Experts of a small language model: width 256.
Below are experts of layer 4 (counted from 0) of a mixture-of-experts language model. Rows are named router (the router's row for the expert), gate (a neuron's input weights, with its number), up (a neuron's input weights, with its number), down (a neuron's output weights, with its number) and show model dimensions 0-255. Each number is 500 + 50 x the weight over its row's rms, rounded and kept within 0 to 999. Numbers have three digits each.
Before each expert's rows: "comes after" lists some tokens at least twice as common just before its tokens as in all text; "mostly gets" lists some tokens that are sent to it at least half of the time. This comes from a sample of Wikipedia text that the model never trained on. Tokens count by the router's weight.

# expert 12
comes after: "\n\n", "\n", "2", "1", " |  | C", "andidate | Votes |"
mostly gets: "==", "===", " ===", " ==", "==See also==", "- List of"
router:548478453556476560554475383564488476461489491472465523441434482492497539561515479460422500374462423548519459514565554569539485512399595530462547439481487506535519517568558487500456423527405498467443513524432452446493511490558503491543475462500499580519533496451453465473525547507481532490530503390457508536570559500551564467456435390560487594548588578449439495452547446534473440579586539552416545512514535522538452491484553545498396524516479557574615464465434479442586593527559511492484484536462497414551511418449447583543515566426482486448503612560541491459411581517547488610527543511450583496594505544441502587521483475432519420483503505520531532468445488556545455549541551463479466445430478578508465509526506499456536487558415434382476467513427544566548434540463505
gate0:494586441451569519375467526416504451488460590509391546388499512482439618431493487490490604519541414467450496446494481499463517453540554517542576590444523468494456462521451487539523467574474518567462585589540560495516578470502472468471581510475440492494497507456562507526455511487453554460536518519504435479554454424574586493447570415468582491535494472434520465448543592437382602449563441566378460555474529531492531529553515444495481447474421455506484491516581543524486555503445474532498436532509489522468465445518398412548500468456399483536443576489396445486531445471494610567462468495482446556468537481465535580505541475561527465507441604455442515488505507512450500424486422478521492455403497480465463496529541518571414536647476549511452508445510462487462472533469534
up0:511549539443534434562474529573505480467419411515442536494434467549535480533503516503501523444408533454520467466451433452444555445448533400438512403428529571442548537430500423606456549552556489464500506537468547462574502608454484439499553485483459511447482317538568486587446473534507428513514455518533538525505443497473526524491547432551495525494481484549433540523517341432486501462463536512448576473558535466481558597426488453435499506505478478429517456485446549507434461520414449439628538483535503430475531602520592505439478600451480576404540462422589447419475526521467449534586528523446507482588515566456530503478530515490490513545502413520499468447515465494377522508453559499568465561589491547464550526510533482503510435508477480505488390509458486467515563419468486
down0:575416512487479477389482495508547528466534591554550465505526529428367594454504435522488420472401549574473449597537602608494481508528515556535443547469464570469503569516471481505525546524529524571563508592471495543507500582534480522456525492440573378481439551498530405555462428490436521476511443667530447471516543482535477478454524438447518397555510547467485487539519497566519483565461436525541554397492485555505532576406593510522462474520428542495435428483498510472543490489542439564505533432503531470480455497549507504449480445518563475520506484521471478495606367600428492537552509535434515507502569521451522477503554519521493474577454600453463469532422495487535428432474519528533492539517495469477633521497530537560481576581500519492566514489547415490557618456455538

# expert 59
comes after: "\n", "\n\n", "29", "27", "24", "17"
mostly gets: "| ", " in ", "- ", " In ", " from ", "In "
router:528525549548523552468498470559475433555496393553555560412482521528520585556464464433470511470488540542507452442530553613531470528423564494463510473512500496568520573485568477541476474522427492461428469472463371492492567418476417457518457432477571501532432477537480507496583584529532529504512539450479596607560511457573525453434469519597530480506600520516468486438536464511464431580615548606523439493573541569530464536452449520482439511405456505482584446516480469451542612481548445489475497544495596502496558451450480515501582547515518483527498556547484510508422590502546471570526550486463493487515575579513556511620499489546511452583493562538535550460425483586464495532527520454544448352434510480546473490436494499401599440477438452406461480563458475564482468549460480
gate0:473574456532504541358487490416465479455517552606381522466445502459556558428453540547565503491513512502481576441520422533571490439528566514560480534485497597550513542513403462562540483414512468574483532522521540508486602439519492442511565420436527500501518408469541501460464429459359509567558534528503525490552535438489495438409510496445482498516431446476545487506496557536431524393578414483497514455541552523437506469561522480552473435363450522511465420537539524495503460512532506504464524508493477507467468513513461432484590454506431491544498497453395452397556555476454531625498404493528438531498512445390545522488542543639472475516460559429547532580483491546480525529486485492512447556501522402462480378469470505437391429573479485494530442517417528485490496458504549
up0:397472609452587462568458605525546442503530474510413492519440512533450516513605524508403483466529526541486501467485539395427585514522545441533466422451522572427569513482502502515464505563463548488422532523505583531540456521445520495475551584496450524485499416536528396597501529457599526509423451465448449508584526535542596507515509505583447498585564428510441626532502511495481554502471523444458569513544484455390505578377461553507451465532645484449567522498459452457433573480396499534526442495533503490466506557501510566502446441456546545404446501487482494463557555486534462458502518500479529484550473547482533542528575495562532509512535494541534477437467447520487458453448533466501455494539477572456592548460541533555455591514563462506521613513621449471461577486451590
down0:545531518514484487470473550437386512509577478560416480500507474392487550500533538531450532491472431564471566463525500523497515435505494502497546512445445484513456558530488517493546530568537595486459547454527546500368480596550566563465493590502438411377433569431605479489511497478413512509496433539480370492479574486601422533525540437505493425475491493429461469478512494625461570498522485414442508494528486479478507538467563475475470603491428464434488463492500456461475484542497526551439506449491508420519477467573493630477410522490516529569516504399531504488519373488412472507522469568452428559570450479483540631516486535493474503484493487536554514540529490581518492466521509507577420516520433487382565511450544464485471621600579584611520535496459530422523552472512496

# expert 30
comes after: "1", "2", " in", " in the", " at", " of"
mostly gets: " Road", " July", " period", " day", " east", " in S"
router:520505531528463554572483506567487404487520417516542537451455494510474588581496468475428486420444483568521470519547515551543475571398544522491559474503448478564478507468531506480453378578425493442477460480462493491509506471521443487502493413531529541528519514450453530504594559513510545487514545392450523500595564453567566453457431389575547548549584512458430503460542441475449476597576512592453432463516540529556441549476587563512435578531510523499578479470419496413499527504628574518502467554474473543506503414434529604549533539486561494474553551549559468485434541442574493532509561559462573498602464499445572620519482444510473535456507539557560494449466467545476458493569518450503403494432420480572429567537516431483501418494430468453550416515546530539501438585460524
gate0:464523477479530556521522585462493526449550538517462503496467538518441570401469547549508528505488427410484527497485439550503456445512554549458556445495446550586475473516393445568529505556496487597491524555534565566515516504505462425475573395478501472403543522450536520538498466470489545499548506543487444458487544503628521531366502498486537533480557494472500504462527496537384507522536455616437414488486429505512582542519507560532571452494515437549540387411631548463434569499455475534489547469437532535514539509517470510472572500471468506557435526466443422563574485446462561532429390600481513604439551525408534490535527540526524491472471577424501479615483515464471510449454440527547421480392478539471504424469570407587434495586464529544571439522525439456530453449438551
up0:495539526529518426493538503519485499507359451522484426511457504572481535493510517478445517491453548443527508559473545535333549466438487447507489497433559568470492467448539403523447470532508496491485491517511625526535408588532530455487580491455538582474407435563537418624560504487513423535469468498539499545453528509515509556453496427498424536554489453470522582449469450486395522518535560451410537499584490455479534623423472531484399461484433524495542499476391467468459487469496457531498521455443487434463544565543525531479450578410490584477464473439518523560582499504497513504516395556464461512615451501500577549510463508584483500519496404659479599383479438451519538488491479488554499590550507501483563461405568472543499475529488493563489562447485511491502551487392489
down0:583430551491502519402542497488522447468514543503514415621605524409536578469477523535492540515461506435434496522539566468412440540578496538505466513453482569501465603555491458521468486573516643506425463453497512524460532568480443502514580569497434509441431516538537515559530398555535467519486416579453582465488571461538503511489475564490479451503508564409438555472539504498530517529575512435404520465547523507525470448529496473455454491388476509538462511485465477483454485495531404411562454460505559433449498483473503502357546461416485580507566442501495404493627402488488518537622496507444483553455529530495511532538519477529504483548501521492508483500484514593410432527424424363586420558469523554487621390484514461494495480539481507536466483545450460517496524482438561

# expert 108
comes after: "2", "1", " The", " In the", "–", " the"
mostly gets: " after the", " that the", " during the", " the first", ", but the", " July"
router:584494523560537559512440446564474424473523504501533528417470490503468525510460486414408560472505489557539480472531527593575432508478529513542529480504494508566456514496598463466408475612430469443526469511450478374581465496510401442520447460534558518534465533449478508499604547532533507499561571445442573589564535478532612387423442450578532521538528520521467531404540432514444398506556516557433467440540537549571513520533549524452439540492520526476587473464446494424508559498602486478479462586467498465497481440432498587549525545404543505473479507566535504469472572470565512522473552603468495512611480575433601550425450457465513483494507508488562516478406436659517491474563534445498425458442450524552488516545492458457502494478441473406479462545529552540500474543442543
gate0:471602525473525510420487510498502547423521540549442528442464539501570546441510504507458505558569568543490491510491483511433528419505472471530533519520562511577435422572464500486545474559544501618510567607582524553549514487524466523495557451432558480530491513492610402512384403502554433529490495611444476404578554488612454478393498528512442538590457418497493546540533526518369552515552437561442475483507504488536525457586482460471545423446491480456595461453612490473521546504459492452491541489484501577515487522560503449529513522487426535429438488483399452508570407488486486539458445514553477559493468545445527494524556481587482381509440588474471531531533492528459527514488472507556585535436473510396487410404536377499409576506458471507489535507483518482433488500462584
up0:487554561429517489525519581472545425487574467537429475474421517472454505553509540489431538459455522569478576506497396493469552410454509407543472468497534579427482487550522455542520491537530503559427460543508599564572433516438482419557562501470473571495504398504496465554539522481512453499542442511490490478586503542624498477515554466534500545575477482482505582561539474428440535499420505412470548426496569467541534533432577449431532471468522492439552560462391500490416572498501392533514525511416516450567471573567577561444450563524491567489493589509469454562524493462447483454503500504477520480581483540396470623484562384538414439545504373514488557391517419543431565595456519512494467519593518559481519484440534484526445512482486486530467542402565515466470501486432512
down0:631524484523522550413502542511434467482547496400472502538485522506448597541536516526442510451480429470454485508469542468434549547535528576579606535488576464513511630539559479611417514542537505437447513522513621477533400484540525533507483509530504507427501552676511593611466477526509414475529527471434505483559525420506536519517472517487483483516582492526446460438509482493565438532605474539528589506499534575484445520569522473434519541484450491455407454444506453426521481441563440488482507540480563409578547418606570527466518554481456424615513492477477420530576443532464431563579518502467535494473501562461554508510513413528465468520465509436521566535455524547521423550420525493578400556552497506478509446531528558493506531549551500455466507458498448496481423573428554

# expert 44
comes after: "0", "1", "3", "2", "6", "4"
mostly gets: " | ", "; ", ") | ", " |  | ", " – ", " |  |  | "
router:526487568530463550562478470546459482443475403506537539394457549557539606545515523453429537435488432555519507445550594504556493562457549508523555484544500528606465528451538444563425473591443498415511495499493444456503550486468463478517409448501516563540472466422481521528575572488510583502565496462430566526575490455588457461436524484536527449548585557484502479473498415509462450549589511577466459533536540525531486512512472454504477554503402527551561392534472483430517549421505520472545481581548535410482542476405495572527522540444607472438485516523525546460409538485496399578484528541499584489500506507506589517543471443477557468529511609581504520558498487541551410544563542406518434447446499489510534534445520581438571429510488474437440475546474504530651422526392449
gate0:506519488520614440490507460484516541556558500543464493462489519522491556482445533561624473511445461487497497418508532518507560456598504506546616463479481544470479476538522445538470497523601510504401555545501544523512591458466418397468548522508438474458587456486544553613507502523457492476481486632481461477572522526585573421475553497423556563584478425455547556414471531600398588457535462467447542541472523472483523461492488466502428430448459439606504466489549500419412432509395499525486502548484511531525514495496469441535531554496498501480519490469487412482603502514427537597509451545545502628531602433423493495539536523584492511507471560576445599520408475475519445549466469504450470512412531529458474417532573377541417451566492531469546506459534534430531523509519493
up0:456536495506631450561529540574499481562423458547428488466462473555483439568506553508456542483472561489493509498466503524476531477438461440561477436506526476439470551496509442543406452462541556451477480527473630608558512591395477435521563541524508530454546442467481478528550562475469420517507412442534526517562476521534476491513556419484474547538525406516442518446512437467449589456484513403485540482479556460489548531444463536436413434500447432492470549490340456500473472496433450536507472525485528467504517525454584526489414548421441599450518585498468468530530442463488493519527450516417470577622521499410516543490526436496530477496494411611461611384416390509515500570444549491546475566510516506406495474483601493557432459528497482487572555501590474512438539486458540
down0:553472448559515552450501433507491516490626495557492513583596500445502561491566549624486500457419419495440491471425559496447459514544537470591479564447533476543488562504503461454522476588460554536462559460505590567511472523549481541472452486477617527539418572588548474564519521457456512477481442597462499452552506491503567521492532515457459393551521508460436450496568433503423498532579522451422594502540535520495560513512509539427462500446417560445498498492458511399467510480523489576470465497436470412408443470498500544480416496488497434533485465490587424524500343455392497489540460479526583543509497594560471515529550497555473476526517555437501480463398465558483440525475512455562506501481482456583554457559458541674424522497421573484503426476504433497536568520466528

# expert 125
comes after: "2", "1", " on August ", " August ", " September ", " on February "
mostly gets: "017", "013", "014", "008", "012", "016"
router:558484526589487540519441463564484400492509454452536487436426500475492559543501520471503515528486474552541506497588492581593452516398532526493471477495457548520513472474564421460451458607421456452479473490518460410612526462495449442516464439554532575544463496431487539465538556551456514506559539401462564571574551489558537416445464464544529520568543536495498508455500402514430441555487498543460468481523478521562439517485523560493425569492480549511591517462412508445535575457633497513495477574459505467510501412395425563541530562440537469439462533575598480419415491445578474528528585588464561499566479526389563553503482455466496471537465541564524499448422459609528497518581545449498431494423469554592492545555540464492496449498456489418484435562485527540574438524413544
gate0:465568506493513498458450553447502515494608540558458540468421499511521589388495518547631485471503389530539495521538502502516591541511526544485577486414452588491488423520425393471459507490542509623518508525597560441499514491480548494516485540465464525485541496479581473534455390540440523496486501586474441491474550496598576526494533450502506491580467503481581493430542506532323516483599431577488494520541522585473552433564429543542531449414461493563545488522528540536550499514455556560496531569430487562534454547567503440551515550504464470448455512474427449403556540489435528661449452567519463541510519504439467554532548480501543506487473589448436494508571561450472420511508496488478413470392525453450541462509495429529419490505557511487545482449450410438512479502433542
up0:516486481543502518548498523518504511532473423491448512502537547502505527562493481443436529439550478566520527557434480464350518460401470408514472461469586489377426512524501423570456552512446498488451520531420550521537448508484491441465536484521429465467466453505478424543504452457557491540460534465399492562533508495483547542500461508586515595485464522526515585542514503499479635513509483421452613528427518432487566569400524474456474482471483496451498511542428555384400533526405424479604456501479553411546511550547579632418406529452593521410511558559509436491559564480483511437525511488459497476526459508442531550499588517490512437557492427550540496439433467515453578574495549453468471538562552562458593493443477559540439505596520521499498463454504444412494614520502468
down0:508450495541477433478505477463562528554534459521458447622501486510419555473520475476501510427400479516445510492551576585462513573488524508516568487534494523515529557441481510544528576523481580498473555560589499512462432518523522519450453581539539493351503429590528559485531463547456560519397409485492506578362494407559525495559488518520420467441514536523490399524559505477556396590598564470519537511506464515426534501464468396427566457564405521499389482424430539525555516556475503491534480550465494479513439559612579597460541471493465507520550449511526429481497374563439447459534454414465473519491471510441496454576505499551552386527507533492507519563465551528458477535543482521630491540434531495443488431448500566520487526518532550504451457478552440494577467529433444

# expert 123
comes after: " |", " the", " in the", " |  |", " on the", " to the"
mostly gets: " off", " over the", " over", " out", " ground", " control"
router:546498524532544622463442453575471464492498451513455502424446462480408562555456494434420530476527468544530491502552514547576500516405517558571553420447519442589446529486503485491475454519449473439459475504453540458484523476482473437517404419530525515516502505487490552485564566526598501517536522387491541550580552461530560473422483434595538506478503513508424526503553408548404506594587537526468444447474461482568461576543531513481433541522475492503570474506405529397578588468482514554479488542486563395547498433468541570457541552463589509442497581547516516427428597460570543562451573537440550488573525559418619596491483466486501475464515551532545559452431463614487482523514492416534461454454448491488500508516487474441502446466447447469488420555581502507524480572393566
gate0:499618569493602590490519485440489502546595551485389492513489493539481626440483419575567515505544463563462464548550428456425518448586541532439490474496434506506561538568467493493575488432478476560501514528643546473535503379524523445448510442458492470466498544509578506527512460527570501509404496508478486446446560525585423443452480493477597463587453358455543540523562506612380544534525524520534465508526427524481516560587499523543421418437424483500525447504588431532507563542416520520506487567512568522532445485540399381506593468540463529490472486523398450442559504459462514555441479593505502491460530459464509508516567464598482489499450575471487479585518550533540513525497419485555527515478515465399481438453468477568494464502506444487513446497455464483512470529508522
up0:536568557480528486519492539479451423592460481507491571531458497587441522503444550478528504472506520552519469483509463444427591544445506493429428390497512589458496552484473366536394563460472491491470495519521513582628587495462505473505485536468536588484510467544586486594541521553524520455531493467516499484524499583492443492533580490514568463673424443552498524573517453454373514466495521505526603455541510449529536623468548597424424425437530534488525511487446484462490518521438457474460488481505577416493406554543439479486545403461531516551490511475554527535516564450393562493501449544519479434547455433530492613428549500526503467540537475565515579536490511529456532626523514498458475452507532545422549595470482577487502448479496456517495499491612454528433466429441538
down0:523481536542490520511547547519557470528514504485492519595563467430466558532536536581542550370469451516395648512492592575486556512668457466539517577419486523546508537523444529518511493495420520520490505609489484466452550533556593516469581504508611455426459508479478539544437426506514508510448426562465452526587507464435505514528483473500461478508526517489477444484540474488496522537574578473531529466489543562431472598530562519551549440485431570448453480500446488502566423477564499607517465506444620436431568443513559511388523557493497525541496513596501442548508453447520521560573516489546521476552531522539484570508553495550486425606508560506522536476443520587459435461468539415587422487519570589557466462593488450576449512549434496503402454558523487480504562472446494

# expert 70
comes after: "\n", "3", "0", "4", "1", "6"
mostly gets: " that he", "| Win | ", "- Length: ", "ZE", "- • Density: ", "- Elevation: "
router:582488528553473572553442439569465457493506455495512545410414460518426588554521515473471529435502429560544476474568541557548459550426550520559561444518455490579502543518569474450389465546442508432414491495457489384542529527528448414489435483521496551514513543492507510548587562514443537497512535432472565554575555488506537459492501432600539538534534585500430512482547422548386460542579545572486469479502511542564484519508518516484438548483442525548609471447491524480505573498546518516443491582539535440530539436434492586538566578470554452457527557582537481447422562475534495563469579596451586528621491532483538580479463439480468477501524569523523506489461469610520431497523523434527419438406506509573487532515520472435480417504468432401478457542513542586532422521404519
gate0:543559603390520548431469587437498466546577521522493489508419405511497522448497516564521518594549500514522516511495530485437487500481559576499503538453447549523502477536506475502391607509541510568493572593568600482516473427497419435572531502459557548487493553597599440528438483529550507452421421597489508407558571519623436498464513473543533462565515493483487505459539499541421549433558483601480575470478509472450493481561481607459419444417433518618528396533570522517438539487471546604535517500411537595583512559578388389534542537458429518461467496502491439532568510524460544531449475552456508505484556526452479544532521564488487449497541525451468523568497539481484442562469425454471554487400552437502449441492526476539490473520486555560511469460497532504501508459463461
up0:433490517467567449509511483557481431500502424512384479445482476571492475567541471507449622439426465508542487505493529430452561397526476342492502421444577537430528440565441420543507453523588476460443449515475597511593516601431562472487564505495474530432540367528569446508552518557564464515467433488470484508489560514522617477473535450533459518541498406529500567539508545483467607451540549346426581516489511492484499561405499545487452427465438414423524465483396557491474473468475534419614454539424559459427453525545494554478473511493475547427443516472518456482609547497469454516488509510450457491562496481518485565482487502535515472551511502552479514439533490521499549527347518509533473472493512558499511521467589538529418490490473520506542563499535424431548520496488535
down0:566471445519478513500485535504413493465567504593459438563575552400391470468519510481524570451439539508422508543500496568501493562573493516597391523412535555503480564514437558562485504526516579580538532559488532499445519593479545522483517589506493566333550520563553550570492440478550487409398460534579520517522499491536586465555434496455473484436501523426516485460513494504503457517495540468529534459475530481435508535487527441495482503489496528565395467549427452515512471549607466522543449506452482515432492434548511589393464395484414401549479479474557409544576442501393520507539488456516506452466517506475454571564535494538486422515464530530596474501506506525501420443489482555584494490573451536480524460493434502612463569399582527535509442474559407488512438551486416

# expert 18
comes after: "\n", "\n\n", "|", " | MF", " \"", " “"
mostly gets: "- G", "| S", "- H", "- K", "- R", "| D"
router:533492486532427570558488464535478421473466442436535537466430485489449580562513504472427487465483492539523458482623520570540466486436552477492554493449467506560472504436590432486466426524435470396436433481463506460566477501538411432426509493550546490524500539504460581499588560423382529470551493475489588629540516477508526386424458479568521531540532500480419491430560444495430413592508570576448455482534522610555483504519534485549404559518478483515468512456438500421532499451528545491469441565561511409528537445398481579497542531452543517456523500551540524420452535436530450534469525584457561551607463579547598588512517432501497503496508575507530500498455468545469489445515476427578488444466388487560522524557595496468507458494454466406476503548485554587570484528475521
gate0:486521524498521479440528499444479510504530501468372474465422436451530566457448572478517543445526554482501538401541441565405533423507580509423538481470558567502475523552425496475482594473522478494431539483550607481540481453492451471535575511416497536480461486523538448550441498523483539494501430643482575444525528485484615485487457521473541550487459406510536503483464556499379514490570543565558482457485493516473545506553530538493422519466439460510516439512626565515421509522378441559486491475495534485414423432510401470456561492499435535498478557487508515454621504482517434642527482540500533492532535457433534463547506465585493478514511555432564497686544522479477530538349499483556553481454439417488510499460506492582438541555489525446565528457490462445502555422485549
up0:510524557530526468521491554560414461506467447533426499497473485602462496473503481492463588498482544539483449573399462437482561441488502479541459422576424517456523496505482393588461535542437518448419520600475529560547505639420532465581523549464445455496518428484527430529494588514524494507465507514494486487483495555536572443496603505511501492609460479498436494560552524467463574501525515423421633432519469480452531584439449545450442473439529493474564510461414510469508494527473462487493484506406556477577466578494551541548424549505471538490513545462555511499580554485489518506517562473492427559583433471444499538496495550524481540535541499672517580426476462534486539579470492516504383486537638613460499591482502461516508436439552472573478505519551556464419579487397468
down0:486471568393433511461505461455478479427559559596458522580527435420379607453527506505496538480420499501400486498483566461457637436609565519573499481479489552526490551542467403537523584492478623507507470570459534559495484561552478531497535395544586508396425538536569521557507511537547551393434412583446494531573554457548567526497412541524464434509548502509419444465573442476539441487580503504542516545568518453430485474458562439460419592478403443452420477417472496471481503555547449484464462543487531412528519508486530487420518493435416459538457513495560458438583426528407489518527561531515546448562460457540491554543445462566489436524450539478516484501523533510474500524441495497546474479538499505528517478463459497526540544478555555516456476525503454527505506495364538

# expert 66
comes after: "1", "2", " in", ",", ") is a", "a,"
mostly gets: " New York", " London", " California", "928", " Washington", "926"
router:588477522575465551532463451554413412458542499445489485393467459525496512551530450493423490435449428531532471520537538617525468549414543539512532471553456522515513498525544464433433449564444487452440502519526484428548488464563458481513457475499452571518499476463409493529582583492506494461532542399410530565534568482544552465492471455546551588569581600483433486418484428529414433570594450517469467471527443496569472518485576581484482542523446536573604495439405500436517570505552542495507499569518476499550489394432490560526530567451585485478512542547566419457407552444568489551497588596470567516613442529411538509470433461484532574448454569576564502465480445508552459524540541455488412476433518530543465517518526490454480507484444471455507469558549571535514405489481543
gate0:456617560486541571435477580467497489538601490503449488486478469518524614380442478541524483482463530435507483454552471472529564421647531521564548491493462629514536499516542468509526454523543482553514520572573576457461546463499459467501505515521471567454547499469602466581494410484503558479502415658431461444519573504553527502352543495491517529499431462493512504514470422490415452500589469510490528455441471486544571449586500507573487529434467492562580489474620538544491483483446484592478502509500547558597505482534411431450552550516445495485482480515476430470569480480502442460425408491474460560493531500462555430455460477517450461501468586490605482597464562505540468508420512516543450498452513540530502446489506399582504529553557523568480434422423502534510429556535540
up0:490496605463589550552568527527441491531471484555432529551529452571486524479549509404430513466482440514522494460472489472420550445513506511543497447458580499455442478469451434544431511545525510533478511521576563639525548529456506444469555495475464502497512383525462415554595516498536495504486468546481563516508466549492569504460530418497450519550519449498478530538491454459442579463533493481481558432445608499458599587439502467475413454445503446428565508525342485417473463544380474464521477502422542522435583557513588530532401520398465565496487537521503449465583500412479527581559526542511433550603513549501495540559487450605465460507485507520533485413454528520416534596425496477565418525487549593458522512457560500557488504570443488524579489466562562510414547448449477
down0:464483506507447534465548504530478464460516556569448458576583514443358573519552502563515562417436470499454557528553515562441518473500476489608488593537470528562620540539463527540519450587459588507520521504437606575478462548597483457450596508473483495399532506592563531569483503513467458527477499629468640445530525458492480482532410504481503458593542469436411597474571515460453509533532457456533510529536571529492518504536523588513487532531402539478416392481497512435551494576510495486471403559463439431571490456584505517390431478451464463548511508531429426532596463559472541486570478531500574540552540477518501484501505507519440459492432513447527514556513462533541498484461522555521423512577419550441562422504447542602495449527497541482482516505475471446530514526403500

# expert 110
comes after: "\n\n", "\n", "==", "===", "-", "|"
mostly gets: "==See also==", "- List of", "==S", " (Con", "Scientific classification", "===S"
router:557502472543497557526446386556469455435509453455502545431445470492437561522500509490393512423493467572528513505576488555551512500431594557517562460479473506571501522511562447466486460558434468402448475496421517498536528490548480487483483451508469536561531458466442512509556564505476541459582541392500537585570521434460548473445476438579527522561571605444441466402538425481441442561564523571376502486547575571539466535507545520516426544566428568503529478506437515430548572506551559514476483573490528375479483426434474559463572575474522476468494558604567477436460600456537469592498556604458545511587508603455520575515488443510485489499475555512565491463453476598509479540519516434590488476461454529496469534517491463434462494485455444407448488539532545570491442543418466
gate0:477558482474600580488429604508510527481568475523464567441510424556512601433442502564492512523559461455511523443568485512413536422534512526513511484492515534443481512430436524569554514498561490533460541605548500514539588527462441470449598497473504576493478611476594498525424481523432587523513552604416502495545569514527558498443502542459553542619488481498516456533545513572389595445547493568487476427496501492539493448536589553479453497479481414496488547512533515504461483561441462522537508486529513491488511509533400412397530441472501461463470462502529389437590479520417507516508514507592520424491496491487473535556634559609554440615403580444530450539418453477430490465414385526504437535437478492496485507492460507515417482470494434551564515472452530488509440501492549
up0:462516586478557476515538501579460493512414482509432494382417479592486491523464465540440452498466536454503488560390493426481524536459500475535460420474521504409499505406408431492452523558474504537544532499473542525605543542459569406491571525479442551458496398471530421508553462427523462529532447439491511542581458503539567443501571472510500568567476424480524508505491472458467476492539464435451513510531498462464524547407471490459414466393511525412518457476503435472470530516392460452584519463474488470447468520535496638474452471462521510450507617489606510544497591577454472472532549514493513533559453481448558593479549522562494458544489408531428509381443510467479573571515559512504539482566570641468524471528516445541568471484477435555585501538577535486511521392382530
down0:494515522452464594482512512479453526414489501514539446486561445550375531456497502489450552558444478549442517528543504500483461537594577537539388581445469480488537515541467493554545502449517569495457502469511533626534392497505572480465507502459502447413523513597492483592479496477398516524546397547469560470510474478569520529445456450424434497510533441456432590448570426479479443596594544493510530439566541509468539566544571505527430522470510511545471505484394459402444519438479555534516420513500515503517490429466437583399459540476517437624427472483462487445583376466477489453571501519536551423533474579438490429479537534520528486521521457417478437497385567560483475551521493441556498481486444565487500467417502520543472616542502552581549451468453432457517517455415506

# expert 54
comes after: "\n", "|", "\n\n", "=", "-", "The"
mostly gets: " United States", " U.", "=", "ing.", " China", " | United States"
router:559474489545491576539447426535450477480507498460497538440487476511431537516494517477454453482505458548503554508574479621545460510413572503558580445504514503553555512494540437454421441583471496407453419519431516445588473460502460464461466487570495533536534490481485517474528575507471531486565542468451576546573597458548533440442484449589541537522584564489446463426532477491427434569536523564417475471448522525571479540538535516478397524529481526512578469477407505425540551466597572449464466603554527435480506414435481590493555581418566516453496516594574458440431542464554468536482571528394541521614467515500525601477466481491505527503512582536519502449448458574505485488533516430520436388428462529527452551529544520419479438479467452369460518561502522563553442492407498
gate0:529576531494557557370399514486591551512588501548436584480543516461512583472486495562526506498510525524449449413526395537474523443574473513573585500469514629567580527610466486518592487565547510530488545462616578516510499431494445403528558464455454512534500562533575505567390468506493577509453481635411462445571548498518533507421568481427470520513511501467518484503417520533385488526517471574483503440420506493557520455562503511567426484493492476471516449500549527508465524569431478553434469486444530495439495437538451476561597495500385484447436500456464478475594480567470530567438508492468452535542474486460500462489573477554417451540430532465557487599526519511592472524427466551571491450463467440470529469549528441519406481611513452511558500463484479498491478455487501
up0:481506538407573537484468552541491478538453489497444481515474460505517538530621596470518511488468492537497463566505482438525535548513441449558454442470534531419456486486547390514447507554512460530502492530496588584623473517437594446478505517544491500528482434492499453569484528530520495565463455451523466494525515503550538452465536545484428527557474445453555507529497441380429432490493535454453583438469530527513642571422509528474474477402475465326543536535361367502422490496505443501531497484497566391502489562484551548459466589513449475476530516482549417537486564482439482463511512544417474527577464501514637558528463475589500505534531477586501534422459510532452498560468522529590471471561554500423608462481512462542576476484494467558513559516592541466449624489442531
down0:522436536541495476421589463532446425441447497426460496520580447463329539482462472584417555467573459532438535532522583492461558484483485501528562594449430483543489557519469478592538550419491527494544521548466590491487487606576561538538502498490540429465474551550498500552538531476523507472434495504420421442519594524510563466501509473466488480460552469404422506457517488442502508535557539448479597469590534420435445544477541445522576546482406419522408475502464546448511520431502391512519489560417548441428565435586457514470461485480435455518549492484503480515555478480465512562504575487465556477607457527435434544436595551559462416553443529482506485524397525470494447512455594448593475502532548506437528471498421530548443548519541542506453489468484449466586440457421538